Experts of a small language model: a softmax router.
Below are experts of layer 5 (counted from 0) of a mixture-of-experts language model. Rows are named router (the router's row for the expert), down (a neuron's output weights, with its number) and show model dimensions 0-159. Each number is 128 + 32 x the weight over its row's rms, rounded and kept within 0 to 255. Numbers have three digits each.
After each expert's rows: "raises" lists some tokens whose logits its average output raises strongly, later layers aside. This comes from a sample of Wikipedia text that the model never trained on.

# expert 0
router:144121119138171064179089166127155134162194100138108119126116142111154129142136092102132090092169167150111109157105047055117141095113070124101091121166151139107136051121120161107185137146121147176145144121082145123066065130176117143155115116121096152148076093152201127190120124097080143116213126160208106175164098151091133130159082111128104157111162154170091159145127112133103150156121135147156116182111114097083124101128184179110139116088133115112191095118114089138134167128141171
down1:118152129189085104080077113151135134118088178097169105130093110095064170114135093139140181162187120120148130126183069081134173071103171113115116144102174133098066119121134158092180128109100080183075131107112148084166140124122171149123145183149070167157142141123149150100113124119095112182104133164099151153093191113126131066076101082163107125125144074104208111137134077085110071095129129096085083100132083089109150160112158128150096102144133114110166122177127102110113129106096091
down2:119095165091143145127121122130116135126172109195112117146157118122109155104133146131073153082137102152075110101196137128033124135175151109085118081087137070153134138126159133160075118205118114150102131136146135097136078090135178168140155172128141161090166158107120054119150145124113099180105213134130127093159095126146130152095082111108210154145107140129119154130135097105171098137101134109149133122127103076154147086110152121205100161138152121180180185139118148178104088096222126
down3:108162093111092144160118165071097122111092141145126094155163083174067120123135127112148130136116104159175146099103102176182058147029118127153137177161145152138081114086116104136114136117101109068133066132125115149118166110131114160135121098071122120167127184147063107110181141155164132144096161089100150149193144133107140126128149082210130128062123092141168115158110164151096125090077194117118141114100156158149140178172126179115135117086110151159181141109114179208128133106115085
down4:104109141109126157093139044151110113171099146105047133119105112095145188136145120148056152134136158116069143188167069117096155119099119111074084117118112168143146136117117153197179115175134135133148095125095189140102142119096087113122107117125134166181070095111166128174173128137136116094070066160105142072133079134167102156138129136114048128082113193124102126159108119134085149120137167080102030120153136118166104143135130140171115134129139145125108066128126127109145096063174148
raises: "1", "2", "3", "4", "20", "21"

# expert 32
router:145117097147133120157131129126174130114150090166116085139080118108123153120114113105059123107221132168097167142142110109091211112147124084131122078144093138089118123085100152096141136109099176134136162120141121112064088084100093139115103146105066133139140100152146128130133194071128072102100084086126119136174134141068129176147114074139095116097138046145179124157129067148141215140159089184151092133126100098162118138125166157116189154102153089116073086089127115151109146153183173
down1:141083166111154061157176138131107091127039143170135134148112122145151142156156197128148194100170108178155137186151116096174046085091197137129120133144140083146101149115106135175141127163117120129140107154117099066145129190155125127162136155193135095128108161137091061157122132149128129145132114146119116120183154101100168181128134109113212133134139119162111136142137165113105142165119141124132119188169131113135137119170125128098151179132138104135184099124114202112122053056101055
down2:124162123171126128108118159090090148098123114102102134104162112154099079125181102079100145137168095155164118117155034119116129149088146151106186116117120176135128060074129122158090106152087078131105112095153148106159162139107141123155120201109083100120140143119132223150101145128129098112131109163089124190165131137115092124191154180120225113091091119177122177087118098119173143143139103131141134121128074155173126066071157113167127151204091170107098129117125155182146107095102153
down3:113164119161107147177171129115185127123099096125119105123129071166089139105107113150138132146099105122120142150131117135092137125105050237059129093096125187088078222107153113166137177137121117099095119085121170137116110143147107102113167140238105114142136119077110119148115130188120125048115173160163096182079113114145166149112125181151213119123154151116134108127114169118136134125110138100102121126171109169160073120118135098161118134143145097154150170178142196140142118104111114
down4:109100176123114103134157089110125112112050054098077109199145106179118126126137111066153097126095135090103134180130070129108140170126146138097129056116163155148101094152178090175147165182127100079064131107108145191139103131107086149113067125124113137121168104048117122142103162120111110121157076146080138115087104171139076119151148098172159077170092117122066100128084111119099130095132088103150124146163138100148109121170137124111082099105056169152119103093149162155067124141147101
raises: "weight", "sson", " medal", "ness"

# expert 30
router:128107123128111114189100185129132158100184076193081090165106163097113109125097093129112078112143145151112126180113085112098158147185102116114118073147139127115150091124121143167216110136099157202145065131152146138113134122140073146074107100107105117139058111158156133186150126092096147115136132120119095181173100135131085170139118118127090178061160176120154229126139111102094149139126123137146062119151117094138147126117147103114146160084157131147160128097087067175109180121169178
down1:125132149144145160142167115101130111059130183145122139185149113138136148170163117092127129158108122077140150130117145157189155170125150184121161161153188107128138110135139075130151157135191169073142176184133025155107151131175159113091142136144111069144117096124148117100146165111097166126109130118129223108144198108206084126110133124081141081139116143105100162110128098078140069154120090122148115148166106153147107163183188091152134138081095125112142179133077116116138076154105068
down2:077127114048102175133085125179060202144147112093102124103108119042129146147124105122184160030137136099116147102160071117132139138135141121114144143120141143130121067131149140123102113167095179187176143194112107113148135103124149113133117115094137120163061184132118128135103108049069117160078157153096124108170128124078137150120078143096101177148097126132163159147139096159115140149113125088154122118138071181129117119099098150099162109095126159193141121104144114136128151180200185
down3:134147108132135094134161119151135107143102110159090124137155133193056079148109130167128173115111120114120157061126138182199106121151162077147145093110134165102130168125166218118162123078151161127208109090154170147105096101128111113081057134163153158108159038084067154152199103189185132104125096129059087093143104132145112133101139087170166121170117126146145094126095122127143147126170125144133185127184125133122158152135130142124144148140173134116143163106113107147153074091081101
down4:111113119125134146063146085145239129114179100099093160131127148163170159137075080163119170110081194140099131080140129145139164154127106145162162094093133116111168093144104141117125137168173136103139130126074132155125130107144111125076144137164168091138083127136080137147103095113121124122090123170116154144126106149090106089130167067115038165163106179113100160113139107144121145215185087130143070131145113114099147107155090144089112094043105173134186123111106079066162095138158127
raises: "over", "alm", "uring", "ions", "ury", "inks"

# expert 7
router:161106105136147112128121138110175166110167077146099068127111149075124166113070139134048125084149148170106129134131106115088215118166132063145134094162091166095134097110104221077176102136106184169136156094132121138101068114149063126120100115127113143154132087131145169149129172087115100094114099111141094142161136152127090132204109087133086115082158083144156155145144102152135192156192138164174090135117089123101136104119154166147163197125144109151116112099116097144095155077159164
down0:069155153130073103139111140126088118156136141073178170146141068130166164096182132156112190150195117115087097177146163125096186071101147147112126138156100119112142100142084117130111160129178147087146156124118151101107125092092125159151203172130137136171113075159085176133094147140112086170128169107176160118117138160092148119106089085089043167121161126089140086124097160160143067121145117124108151066196082054092121136111147143121171127109080111120114104135149093107094122158096170
down1:104035137114146056112129115124065090143101124133138151120082168133175120130101169067116077147119087055153110119125145112176094117099137112130133132102127133136086156201118142185147124051110116117166101103178117086151170128113128175135160130127103126142175118134117076166100124154099205170168144106121145116171106123165092143119174143162094095158128110135125178172061090160093138109128114166115135163205159175158135104118137160163192144188157144107111078141124111100090116120093080
down2:113086102145127077173113162117087084150096122164204139085142110131152108120142118114167123187145111152105117190133162103127117112172144147123081142128120098175105183098062065114118121096113113079106090121189121164146129216167072145126109107103080142099141137166048167131151164150126091173119088175137148118138170128132119104075140163091149170126182136143070132153180091180090126115094153138130152171149072147162061152157111182109099082128134176113168132126118154115111114176125121
down3:119153138116129098135165126156129083107146119102164098156083091109128184169170143138152087106124118124107106143119125095086122141140135132126058126153099115156125155169080171134089088137130138107055076122161156105195088138081133088105114166070154160121091092122041174079095150163145160177084200133157096121051166073120133106112038089090129115067164114146162114123138151204179118117090145127134123123127092066120130094137113169134078148088102095140161117108133129138167144146138147
raises: "mon", "ney", "face", "text", "row", "stone"

# expert 39
router:125109116133122118138079112130181114196149114157115109124141139052143137091083154059130076105134158119096076170046117087103174099108096091105090103170152167113107091100079123076157128134112170145159153119114067108095088097118108145106111045120092158156124143158159171212099091095104116110180104153168125160161138156161132130182065123141103061137116106098128130140128116125107155149163124141140124163151079068099081070184166169150131164113121125084130095126123104152118152129138176
down0:129179149122150129168114123163126162113109157106096104121127107178101146139146124060152103126126095129161135151123132064170118137111115111171135146095101096073118122159150177161049077092162116120059108125165101114113141164136104078195126173106152158138121187110151160137153127178158149145108117090126110151133132175109081160146121138122213150127100073098138080170157175137093089064122200131094087147076151184154144181109106166118147168101082134109069115154187153133130204154119145
down1:069072102152090078159151134135148149092153161084159100095069111175107028103128139112110120106115107111157153132153087124138122150180120152118155212130125077169104132115108141065144020115175155083132095150109122105132155139146119108131106127123114113130152120110117147101083107163115129118175114103146137109123133102164167112135119107098211077076133118106099177145167126111146092193189095135150115119116114173148135115139108111237124138144112131059120134211116140117158117119158134
down2:088175169120129099092139097118141092114109106086113111187146142130030125119150167105142156136071093056084154160135106113148083133134110164106135093080144152099155134114123123139183139122111093126070150093084108114157161163089087088178123087170196109140124127159090101131195176158141114161086107065110126116153091124143139200096121061099157166127115170182076065211105117111092101135121114139166128147164121104111159112164153133132159145130162078164131107130134096099127110080150095
down3:096109166176159206110091131110183144115135148101156119165164135115107143148092101199152120158117082154082144083093102146141122098107139123147145102059149179119114152182114124174158125104110140068113133127174103138113119140156119091091114102206128171106117160103139110163192128083085114133110106117059156120126086134174137120129136178101148126120152189119116152121153133124156081149131057092074120117153131152170102081116134174162099111149003155146133126105113190125141138073181117
raises: "ud", "ut", "ur", "il", "ig", "ir"

# expert 13
router:148130094137119082161091151131152096154154125152108125168106098125102075091119125121145102115124190165127153131084099079084142143133142100129066121155076153089135123092111190096129176121102133120205150191101110125116102138172117126143136126074067158158123082149164136162112120090118109154185097094132084149137098140101123148152109077143101098120117073118102131138093112201137112159143115181157123218060133112105118129163181211140143169123179123165197157089089102157097168150123191
down11:115156129096098068084126145109130100099146133162166192173091097146138127144150168199219139151098151158184166133087129129119080130124187189175110182148091133077128140100126101112092148122124132086141169122119127152136122100075139119187197128107091103133120104140128103156111126194132149100176134121071153120132118114089164099106095076138181162137139107092092162127139154174150123182108086177161110152115165141096144185174210151184076125145085114152106171103104141143159125132161139
down12:079149136115108153152131100152133153110142142161132115069161123097171132140132145114133097154147147172101192215168118120137154118122158130184127112090106183099101110113113109157078105121095132103135122202166097122169190124149101106120139109086122192164103139125130062132151062176127146097104158092113109165138065141126195175099117081090088147127103130097117139126140137179139161106080117087176056139148167119066069155168038136124145101106131196135089141159113149115119102156097093
down13:183074094132144159058188112123133105196126130202084154168143165112128130103165107078140098090144163133095159187123152175101138072127082123127134105142134107089113112134119176130131103130117124094062126076119150140159126178102088182151151110132134109147139129150085069102112131115103154175188110147158140134132136143123102117115125101103017069147158110058176122093077065079166105132123130112118114084165122133149142132117129068105152112107144103106135081159061157155115174150134094
down14:132119089167126095121183139122087104113097174087118135169077177115210118085093173171124113115085089181158141105107133152082162192108135144115136168128192101136077177132161080140117162082144115182080088096105140182111182197144134170130156141195119096151113183111119140106134138138183136100102147097063111170088150115081126124131146126103141161102099104141128154093176142112164146109190143098183098126142131145097119132186078107102142108087159141133100078090156130096177097109137135
raises: "==", "===", "====", "==History==", "The", "- The"

# expert 24
router:116091143142116104114055148153166138164178094137107131120127114091150135057138130124156069091123139128098072164084128089133163112103089117085033121184124128104147106108053142145144186158114141159126135115099096101170120123114102159161110083114147154230085089179179144162124122099066135113149113149172086142150146131153132108138105123105095137115174123078053162133103107104090131136163174136133080150108080085107090084147129137126180145123087114135189081114095086116142169113131179
down1:106065121106117136087099136107143129063144173163100096144143154107125133151106170092141130120119176140167134128093150143074074137118129093174154141174117170072074111094154177145107122136164128146173133111104078112215151153093056087176119105114142197113134093132108130159107117110191170182174169117117114087089150075152155162099147099100118161133094144146170195084084119147109131074141117136162200113087158131156139103149148123106137136134103152083154092196113205105146118114097121
down2:099142105131187122144085196114149128108103158159151153122093132138148101113130135123106163128178076124134173122133100139111135088135122157141103107150073113150161145128140151131139140133131120148061114195120084098127153089154152171091134071127160115124153161129112133184159105093181116134122137123052142205085186137160207078109068178044124168168107139121161160167137169136152103154091180087140130121062165126158151200174169122106103097149176185109112111179140159146136139097095146
down3:157104156132129164151116137130095110132122092094120168131117122204085153151176145140144125126160177151136102081093115101191088110171141153131088092092180132154104140193125152127128178115101148126125140097132140171125137152133088087122066111122143121110139126111125072107132119182090125113183143041158125165127080148149102120143087157142199125133175151122097077152113109127147194101051163102165126149115112180139206096109110061153164073189140142196135160086140154146114150089191128
down4:129105128133097179126089116151152087131091139144180109139181142075109151074123080106098078147128170157120151128116126109103130132096127107104032171180124150102159116114078155132133071085145176126155089148145070093148165119203144146133140132141095154186118115113141116091158102180164140135089131138110141111112060152115092183107096119055074185106169129116164112152145090152145177120165137106159118182097095093075179151206128110115102143166116107135131126182138196100106137097164159
raises: "us", "l", "un", "av", "it", "ev"

# expert 5
router:156095124166113080154098153128188148170223112151097121122086116081135076119096114103120123097129159148080094144112113108069189103178144070115142107156084174099146091102066185090116175120114162139131139116141098115155130159120114171084082094057124137151137118144151172118111132077101054129114079090145103100148170170095148144165104083126076104090079079140155147154113115180131154116181160144129095163113092096089121116183136129125133160032148125150147127133120103130107157113163148
down0:148128183107151130156122151063137095138160172126167173095154141133146147090190124089122148188169090111128134126123099119144127096139116145223097109147137108150123126099103066145107140093173193099098148174141119119136151108138111140161109158051124143090155129142178148101144091175143061153124099160122092115185125140105185148129158135067119124148123151101169146164163148148167103148113123077130116129093101106069115182161177169169146071157086104167129125090111206154170206159139169
down1:108096136088089054135155164079094102129131140089135135110137125136129113111159173108116090126180081125138119105047156172104097128091125147111080176087121114129123113137106083183140155105149133034162130163118111112108117106081123134134137162198129113166049116088100136122171090172128170152116093159117134146135094121163118103124151096128239089135167099098133093101140079107092090130124107192157135127182130094082147146136176157177088124130101148119155064123119150083122097152062091
down2:146107110165113107119123106089128150127114172139123175155186175149123055132137109158192134156065129098166093146129160089127097137120107199129145093116151174078148134112156147130120201150089137077104157119199130108159163150184163148142160133130119051134238132143155113123149108131192132078153135123140165158185041123085147121093143137083154101165093128158140109115168172122174055076143144155085131145124133118161144134139104114123113116174146091095179153158120093138148110148130142
down3:097129131146120163064130141150161088102137108123158122142128141140118160093129104066092115109176176078140130123160052120130119150143112120120097135119087167122145213205127095081163091125137094104100170141070126100148142092180134091139147110110144113112158132110134107094088207209105134166110125108146149043173146087124095082120122138107120148107128182105171149106188154099131104113165131091178135118081128076151136096170091134108136126072155110168186160159105159175113140042120137
raises: "ction", "ces", "ually"

# expert 18
router:164088050215090118136086145142174152131189104106093115145114128106179109081068128124089100126153153128082112139127104118099226082175125057120119089173144158114131091091110142055132169107121176145122119151118114092075070170137128144105100109063148168143136118166171208153104125072105114100172123108129156147150136160118111150143070107122081116122126109140171146152109109182147136131168139164116125149199076097156129105167144148140138157116095136169150110135115109147138152157135177
down0:129097148217137162112137116128134108098121139107133157149215167149106128163174152150108123059122053090120149092146077100131096145152153184121141139081104125165152139163115118129139116122120130040113138094167110120067165138068125138117093123167154133115132187072116149112118056101159111106175106124097151154101139118168140100193125092160155111156086153080124096069174092133174121134164106136114080155132122125110157084170090134134106116182128149170179109101147123109070050083098122
down1:110094130093186162183102108227051102167141153104175169080132163185140175151117147093079131111167126129168106137137134131140125106151121109143119106114093109164078169104085116163160110151124132164135143149148132137163127167052118118150091149109080081084134164124159094108138109146066100132135114094129173130127091063172161130155140097129095157090120166058125170119123075122122094078126146099104119145210151109120105139074139082150101117130096105120175115070160160128059149176115113
down2:132101157136174155131157210088116069154139142169166065135112113099119147132104170128115164148152134204108143099113240169103167114124157104070098145097106110117135116151119111061152106093178101135110077133110093172098134060117196121117108133131105129140162079088114154131188224128082132107140149159134162147104139122122166075158199130139138100112123122118106153121119159198113136135069180137138116126115117143129106139147121104177143091136101106162112137161127180111135135117077066
down3:103162142128101106061106117110097146131122163165092146171115126092172160095161142148097158094142137144135156083103154115127123167127089122203124131111131128106116116143156160091115148186114160173149177216142121132073136102117187109173129094163099120084146102131117137134104158087011074126093169116101156172119135081112104201127140059217152108133089130164098115119129096103106097128155105129090161102083165089080135127114178102124105101104120199089109115111077148140099156121140135
raises: "le.", "aking", "iss", "aken", "inals"

# expert 21
router:178107137154103099115115154114153093137143113134138087151092063112142064109106097136094120116125185176117065177098085107106161112092080123116089118141119160088134077107096100161167120197095149122128113183054058161137104089129088135113092115119135132145082081144143158169132104134138123127128090115136115173150085180123048179151081083201102146126142128176115120167100078124074129186130181168186133199132118109105105143128174144130168143136164099133093105124095107140083171131142129
down0:148128144111154100146054084143132137162164106106137087109197118120099111119118153122066146088139123137093178113089149156128165066079150113107211102142103138127109171170145126159101116138146181126149161161122124222146117070127131140181129123123080144170157115103096092136118091103125166122137069133112074150124107176147113092125194094099148099150103147060128152113153118108090196149172154201148157142076046123174117153073146137171193137113147121072122105124128121152154136129131138
down1:074096089113087169162110138170088140118073093105162162153110162101122130160088113146115141105157123123166174025102101168054152148135089156133167091104129084171157069165109195162125124139142118142067095106134148122124107130130136058125140118138096123154125177123111160111156096165123159125129141173154190148143118145128120108101169165093055152174168154106142157134128164104129139133146208154116113064102145151121116195142159127187161157164088149124071097162099163128119104182091139
down2:165159159092175145120153155135126125103061140127150137100091140193105088156103177111088139122160109111177096119107101091146135071188102151158178115159067144161101095134091109135078151138143126139139117125102115134209141159144151146155098101146158073066140113145140152092112114151186104084158173105086149169123112140177149173171169089093103064120097146113140124082131066157121090113144104167161136101080053116085080094104097118176152163174126069107110104071116137169147089114147140
down3:123150099150102111158133099136147082120133152132150150139113084087126144145145160083107111067126179168119166171119126123117147167145129044128117128075149106147099135153107181123142165122155150127138134109071236146079187103085113154144112177189068120179098142129100168077166152109106106144120137134115126139154136189082136102125117192164111234154114100159152146173099138082105132124178093130105154063116105110102153166087152141096111078149124172150066083099153137146122130133109174
raises: ": E", ": C", ": P", ": A"

# expert 4
router:132128109140086121116099230139134100137175102148096061209115077104134108111119098098083091113194142116086145152099095110129149107130076105065076082144096131112131125093116130133165140154097158198184143173119125113126128120170125172138117102115098146163095131186187113114089117112109129122128137101128113191169134154128118177136129113102097165089162150065162221153116093144093103124137142136167095104164108112158101090133143130114181118124153087150150072072102078169111165134182161
down1:116112074148070134095114160066155144107154130117156107163106106157093094181127108124089130145167148114116124128132165116131100157108086120090081165156164145182099100147096172125109147164162122088094138119095079091165131117177183187146133152140165102102073159186205138169127125123148091115104161074147141129129097109109143090147091116134108039155146122155092155181117156094130065112120192172126117136139130155123088142150224120147105108084085108097155075131091165176111167101074103
down2:109044097095095147102099133131173140120161186165096086122077175098199148109122098109102159070033101120138170172053136125132100108091090140136115193147130131081167149123149088123143058110135104079138124140170108142116127154077173141096155109152158086107105158099121088073105078132129102122126164170129153144131112081168160083148125127091039168137136135118163139118160121110114148128160076146118152108103115139106110130063125113082107116168076141132185091093112114085163152146123146
down3:159140068106140124173117114129129158044086103080136190180139130166102120134201086150142100097142086164151127137162096197127141052135155181124137107131111157130095165110129133125134155134100147098077084099100117115128164124161112083103164085134137143135163147106118159068169096095138148083133153107127075125071154159084174109159203132087141078161121114113148122173158131149146177145189153080139121168142131124128200113134143134127117172090070141150110139182130093114040106153133105
down4:149164091115123091144141191159143089056181090143114111175136151152127089132156089135079114157126142122185141114114160105086114160141163102102149116127100129167127122138112085167151157130158133126089163126066122122144093101157095113084145136107100089156172144110121096117131140142077122141121088112112125023194138085157141111109101114185104144131098173167073074151186073178129107099155105111163109082138138129075082105156093153215138091082101097164167126198136153097111083161103132
raises: " of", " with", " to", " the", "ing", " at"

# expert 36
router:129113151155112101106097166167140122119187099125107121164097113091190135062120122119128087090169138153127069189087119100112176088125105109083063067168126104110167104076082111137173150185122141177128106170104101109138139105162124146074092110099129142160052061153178133114123077144076106113152122098193101131166143130105163142130130117099090138096146165146089146140117071156042143141156165138120073179116109106158085110135148119152151168102096117119158086081091103117150160140141181
down1:117153141097122098108069103122148147132146171123078120146122148095120186101167154096154132121107123157161081146089214091167137121128168090133111183165139096090127093171111128127116082122120117146130175194094174109123127107093157095071182155102096162163120147132147059125108160173170135130111081112203143141131137123109113111115022149111082111125163191195148132096117136112153099147142093125164104173119107155155118130166105169102171217106119112191092101121132127187136163102142128
down2:144082099113100151188101104108116109087118102197100139157080075174112140151109126156042152120177150169102161162124132138165142178141110096066100098129151166139121113151130132089127105078188177159169104153136140091161174115157187137120143187148111068186128140146176095157107095142107191135101177111134126133123108129136095187082122231118105129143119152095152123146117159130122127080119124206133099105117095105150166088065144080124106155115140116115148184113124128165095149091149159
down3:142103133113178160129184126133173139092146177082142142128092106034124149123142143090134121119160150130148169059121191164116079116136081098132179136110108101101175186134151130123138100134172132101107122205196152147108083175141141098129099164188124125050102101137155140115064098124124172191080109138140100087162149152180146099076126127142182103089095108068110192146095139063098169111111135083100124113075128147140107132126117101171081150111093128117120120106109110152117106176108122
down4:173057089140154094109141125130090220139140144130153163182132081145115165098136171098176177100147135147110141109167108107095136117153041100113105127138163116087122147148108134084135149134081138137148117164088128188109091132145092160111174159070120115096080120139148141091148141083134144146209105149105132181123114143134152157101100144097060142162138117117141125142115095067113132164100105152149121098101139118160115103159175172060088109226110190179159181075143143120132080144132112
raises: "ter", "ters", "ision", "ti", "ell", "id"

# expert 3
router:147109125141088112106105229122124124125155117153094069184123107116167140100128082078112129108186172123104140172106111116114158102163101118094071094139113124110131096086140121132166132142085164190155123158138139104113134110180115157104083107104090141152110124182152129120142163105083116119124119111131105191171110168148112184134149137124098176047140147091143200158106080161088114137146120156171069122124126088151095087113134128094181126090162103162133057078079099181108193141190168
down1:203123070128134191117167162136068121086096107101120100141211132154121188113134089134076156165127140100159146124140136212120128125124145131127160133132116088121205116116207090124132117124090107093122119207162083138114074093073121147132135175154148103147116146154160124123200143152106119134126095165038147112155096128111151171168133161128113152132169095087128086126193116100116089137139131114136098094126173112064105105101150178099166136108101145101093140073115132163076095118125094
down2:156125091123145095174141104196194134066099114083068127148101095113135056174145091079121103155131125136166178162114097108060164176131142170120183162188052125180157122101088131069139108147164152162100130120143132128114196144175112085095086171108166109150143154159115126149073162142120120126116138176132167118137137148134098132148148243122138101095156117141136084189134108086103152115154174156124121122108145146107139168125120128176142130074144130127130120072123087165115123082127155
down3:123133094102105197129110164047116105136104116112144132150124172173112129091142138155149112091126161168132130161128120120135154117174154197088108116092146109193169133163125114139103102132192080167076150109182145153113128056072200111115102105067121035156161127182095117131141165112136158147151174109084156140167115075139123132100163104102138112159105173116070151181159166135119133136122139162156099118094091165159179103104145128113164123168177095144075156154140200149113149179131108
down4:119150147119133119128156124109132122080161092096111134125175124173174088202095125171145160180110116141119186104126141114139116092094104127124115149086089137119136099164128113190150143051172135176111102205144106150108130106178114104168139144178125115092150096084122130123158156165150178157087150146065106121138149156142141124107125128137219094064156078165109175102131110156106142132090122097088120183069142148140133172104172172137103163082144156144086111207209149060123112138127164
raises: "ing", "ed", "ing the", "ed by", "ing a", "ed the"

# expert 20
router:134115099199127137155091124214176145129168124141088093152115113103159138055103135078114098081162138129103143151015122105094154085121102079129076107160125213121070107160089157143164142109131142144140119086084117146096108146168112138091149090145135159153118135145141111129153074078115140106113119124176147146158078174169089162221122100115092090121131172095135135124132117131100141114160117146115086162112116064101108085188162144152125178102118124133170107112110066156118159112122173
down1:157164086110081132103088144135118110146162076141145200142123121127196198107115147140099128109149147062146144144137117157085142169082140087136159100105104178119150117133081176124132189117074164115162162139111114152079181169100085117116131103163117135117146133144166144106082109116087163121111130097123139121062247148107147110121074156085088187088106151142062122140119135119161162061127131204159105170141117115130163124096099155091140089147140122133101149168106152094137109062172125
down2:174136167163090092150140155158125113092108100136181113111168139134118156122119111109114083156105156097089172190116087153151137158139089093131053093130178182181136157150128137068118136162107137132177116085070152079176147194168104139094116100102140147144132131148163104122145139124069155089104094146063197097133108151128148186108117148072085132125097164158110109167130137105183186124161136174146097111080132090201076117121121139081113151192143123200104119108110152143143130143183093
down3:120161141169162130132126103161092097167112128126112081055156115135132110116099087098125078088096178156145118046103089158105099150095120069116102127153039215154120140190154184149154143142138123148168116125128054123104087127121136149110111129177204131166134162127070119187175148166087081135101087168168116147127064189109083148161153108174128112159149110139135064126153118128094162136126084148122147124209128139122140113110131141168121132112161117132155154168179113143106122143160145
down4:156156176122134165094160151148109100119130150186160104106147142150120106188159167105107080154125180093117091159146153199126196172122115159119122090080144090151162200117157149125110137147117136172116182113099156122151123153170084126148104172155116157095171123134097127086141158148159123153133086122067101180074135129053126184096166168107157149106159071109183168141206157123167088131111102095136157102183129097137107155131117137127165083136167084123108083092137187143070168133118083
raises: "K", "BS", "SR", "IS", "enue", "MA"

# expert 31
router:117118097187081106099091148182173091166143102134087125122093094113176162095114165101104134058171147156093121160105112114086119092163104087125061110156110174092082113157109157118165146163114156133100125088079139107163111103150102180125094134118082162178076120162145114126113145092111167165099099145135130133163091149133105132184090094081094081072140126118157131150081113106115115097160158143166066121095105038103100095192123148078164128155098100168130098119098078157107160070146164
down1:096141136125145132106088157135120150075144137132135100086124143075080139112123157101102152072123066134131119152123071071159085175116129138113098151159223102184123151160042088100130127097173111136135121119088123133048129134100128103151101087091118124186156128099136056136118125081118113094123109138156095061129173148143158095065160111107085135136143156116106155144131151172163143069120133144139135104131136139083046128122182143180164165116125133080150090168136181093074170085096096
down2:137102133091128106104134124169118124152148091145184134105101088094102060148112130115127135149139144078109125112155075148085137155081163080153123081127162210148126084230161155140113179173138149159100086088162115105141112095139172092154156138137127114118096177133058076106136063055063132116064131152137139164117111166142158113173071190158120111132121117137171164172090045125090144133111146149079128106114145102080120105146101079148115124106126090098120116123110096112159179101112144
down3:155159108164099164168104078104111185138044189143156094161158097164130121154145131140122130130166165132079133141179122132082114047100135151096208141119115120088195175110106187082187121151118135117129125157160151167119170123188122107164092164154111151116116133200159095138140150112120103179111129129101164113140121155145149113130131185153123152162047103115105125085112109142108207141134123141081086092158141160118151085105158150155139156142194140122117084185137121186138081090107127
down4:102140146111079152056197138160090105103167139102126081184165100055137077188113088129111139126123160110096152133145144150132161107108136135160095125073097112167176135117122059129171133122155111117119164126189114150154114117162136135114198152117118118113127119102098148125119098089119183199143193103119123136169078153119140068150123176107184102076142189074103138082171104130074071126120061142132179117145145158121163186146158206139089107095150140142100108133139147133114113102152110
raises: "ran", "rac", "ray", "ri", "ra", "ren"

# expert 2
router:126086116180095139148101142141164120142146053130126124145082097130148104070056110095113106088153150162124128179120090127059147090109088082145117097148090165079109133140125125146214143129106156131175071107081157121104117092183081161101113096129111151150096118159132109128143134068129118144166094114147117194164126124114128209139098095174092082129133144171162128133070069119127165130127119165145087162105124101120079107132166190079175152109149140098137100064065087161089147137137166
down10:108132150158097178123093132140197128193096127134175104095193156131131134174111145150134107091068143155131191152095188101085146072113096102165159148143119142158147097163110144134102121130116069122110132103125137121138121145091057110105130082096090107115130153102131128162115134149098121164113171136111136077158166119115144137105183144089108101064100117194128047168110170233208137131122095063139182095116077125192134113139106153108116133154122084127070134142121137141130109127166171
down11:084154102095118065122181150160130111201074149071099154118172123141075159202108104143101145195065112128177152129090102132152179158105121125110172122150137122121110082097156097077083117140097063091122120135164118095161168171122106153136127150093109162136149135096151159123126098129132133121130127100176108153107127152128210139116077142148173171070096127200109176063138144146096163137096160143094128113169088135095131179136118174114109107112063139131105114072110134087135149144139053
down12:092152147096096142107145188093128139056153105127140093132140119178116101187131154177099090132083140128146130090166169102154121127124120178143177149090114145139147189152121162149135136190122107113157168173133125120080209104137171176115135145123126099144132140113130092118164097137129103129157124090116200183134177093105137106097148175167221121158129084115160174117146148174200153194169097120167139120131194131149157105104171108168106155133101097149145198153125193159140125106145186
down13:164091160098098120178095136136127184158154110115141097070068152120116131101124118144114125170165147112118113169050137066144204130137147099073107143154158117126135135118132129073108165111120107144082107174111094153115125150121129137173115112068133129130169107075108153148134096133102149145142129107107140029135140150217156120134138123143039095093201166097080106144116127159129140074174139094125160151118172104159103137139157086127148145043130094159167173196087125117167157110123169
raises: "mp", ":", ": O", ": V", ": E", " (aged "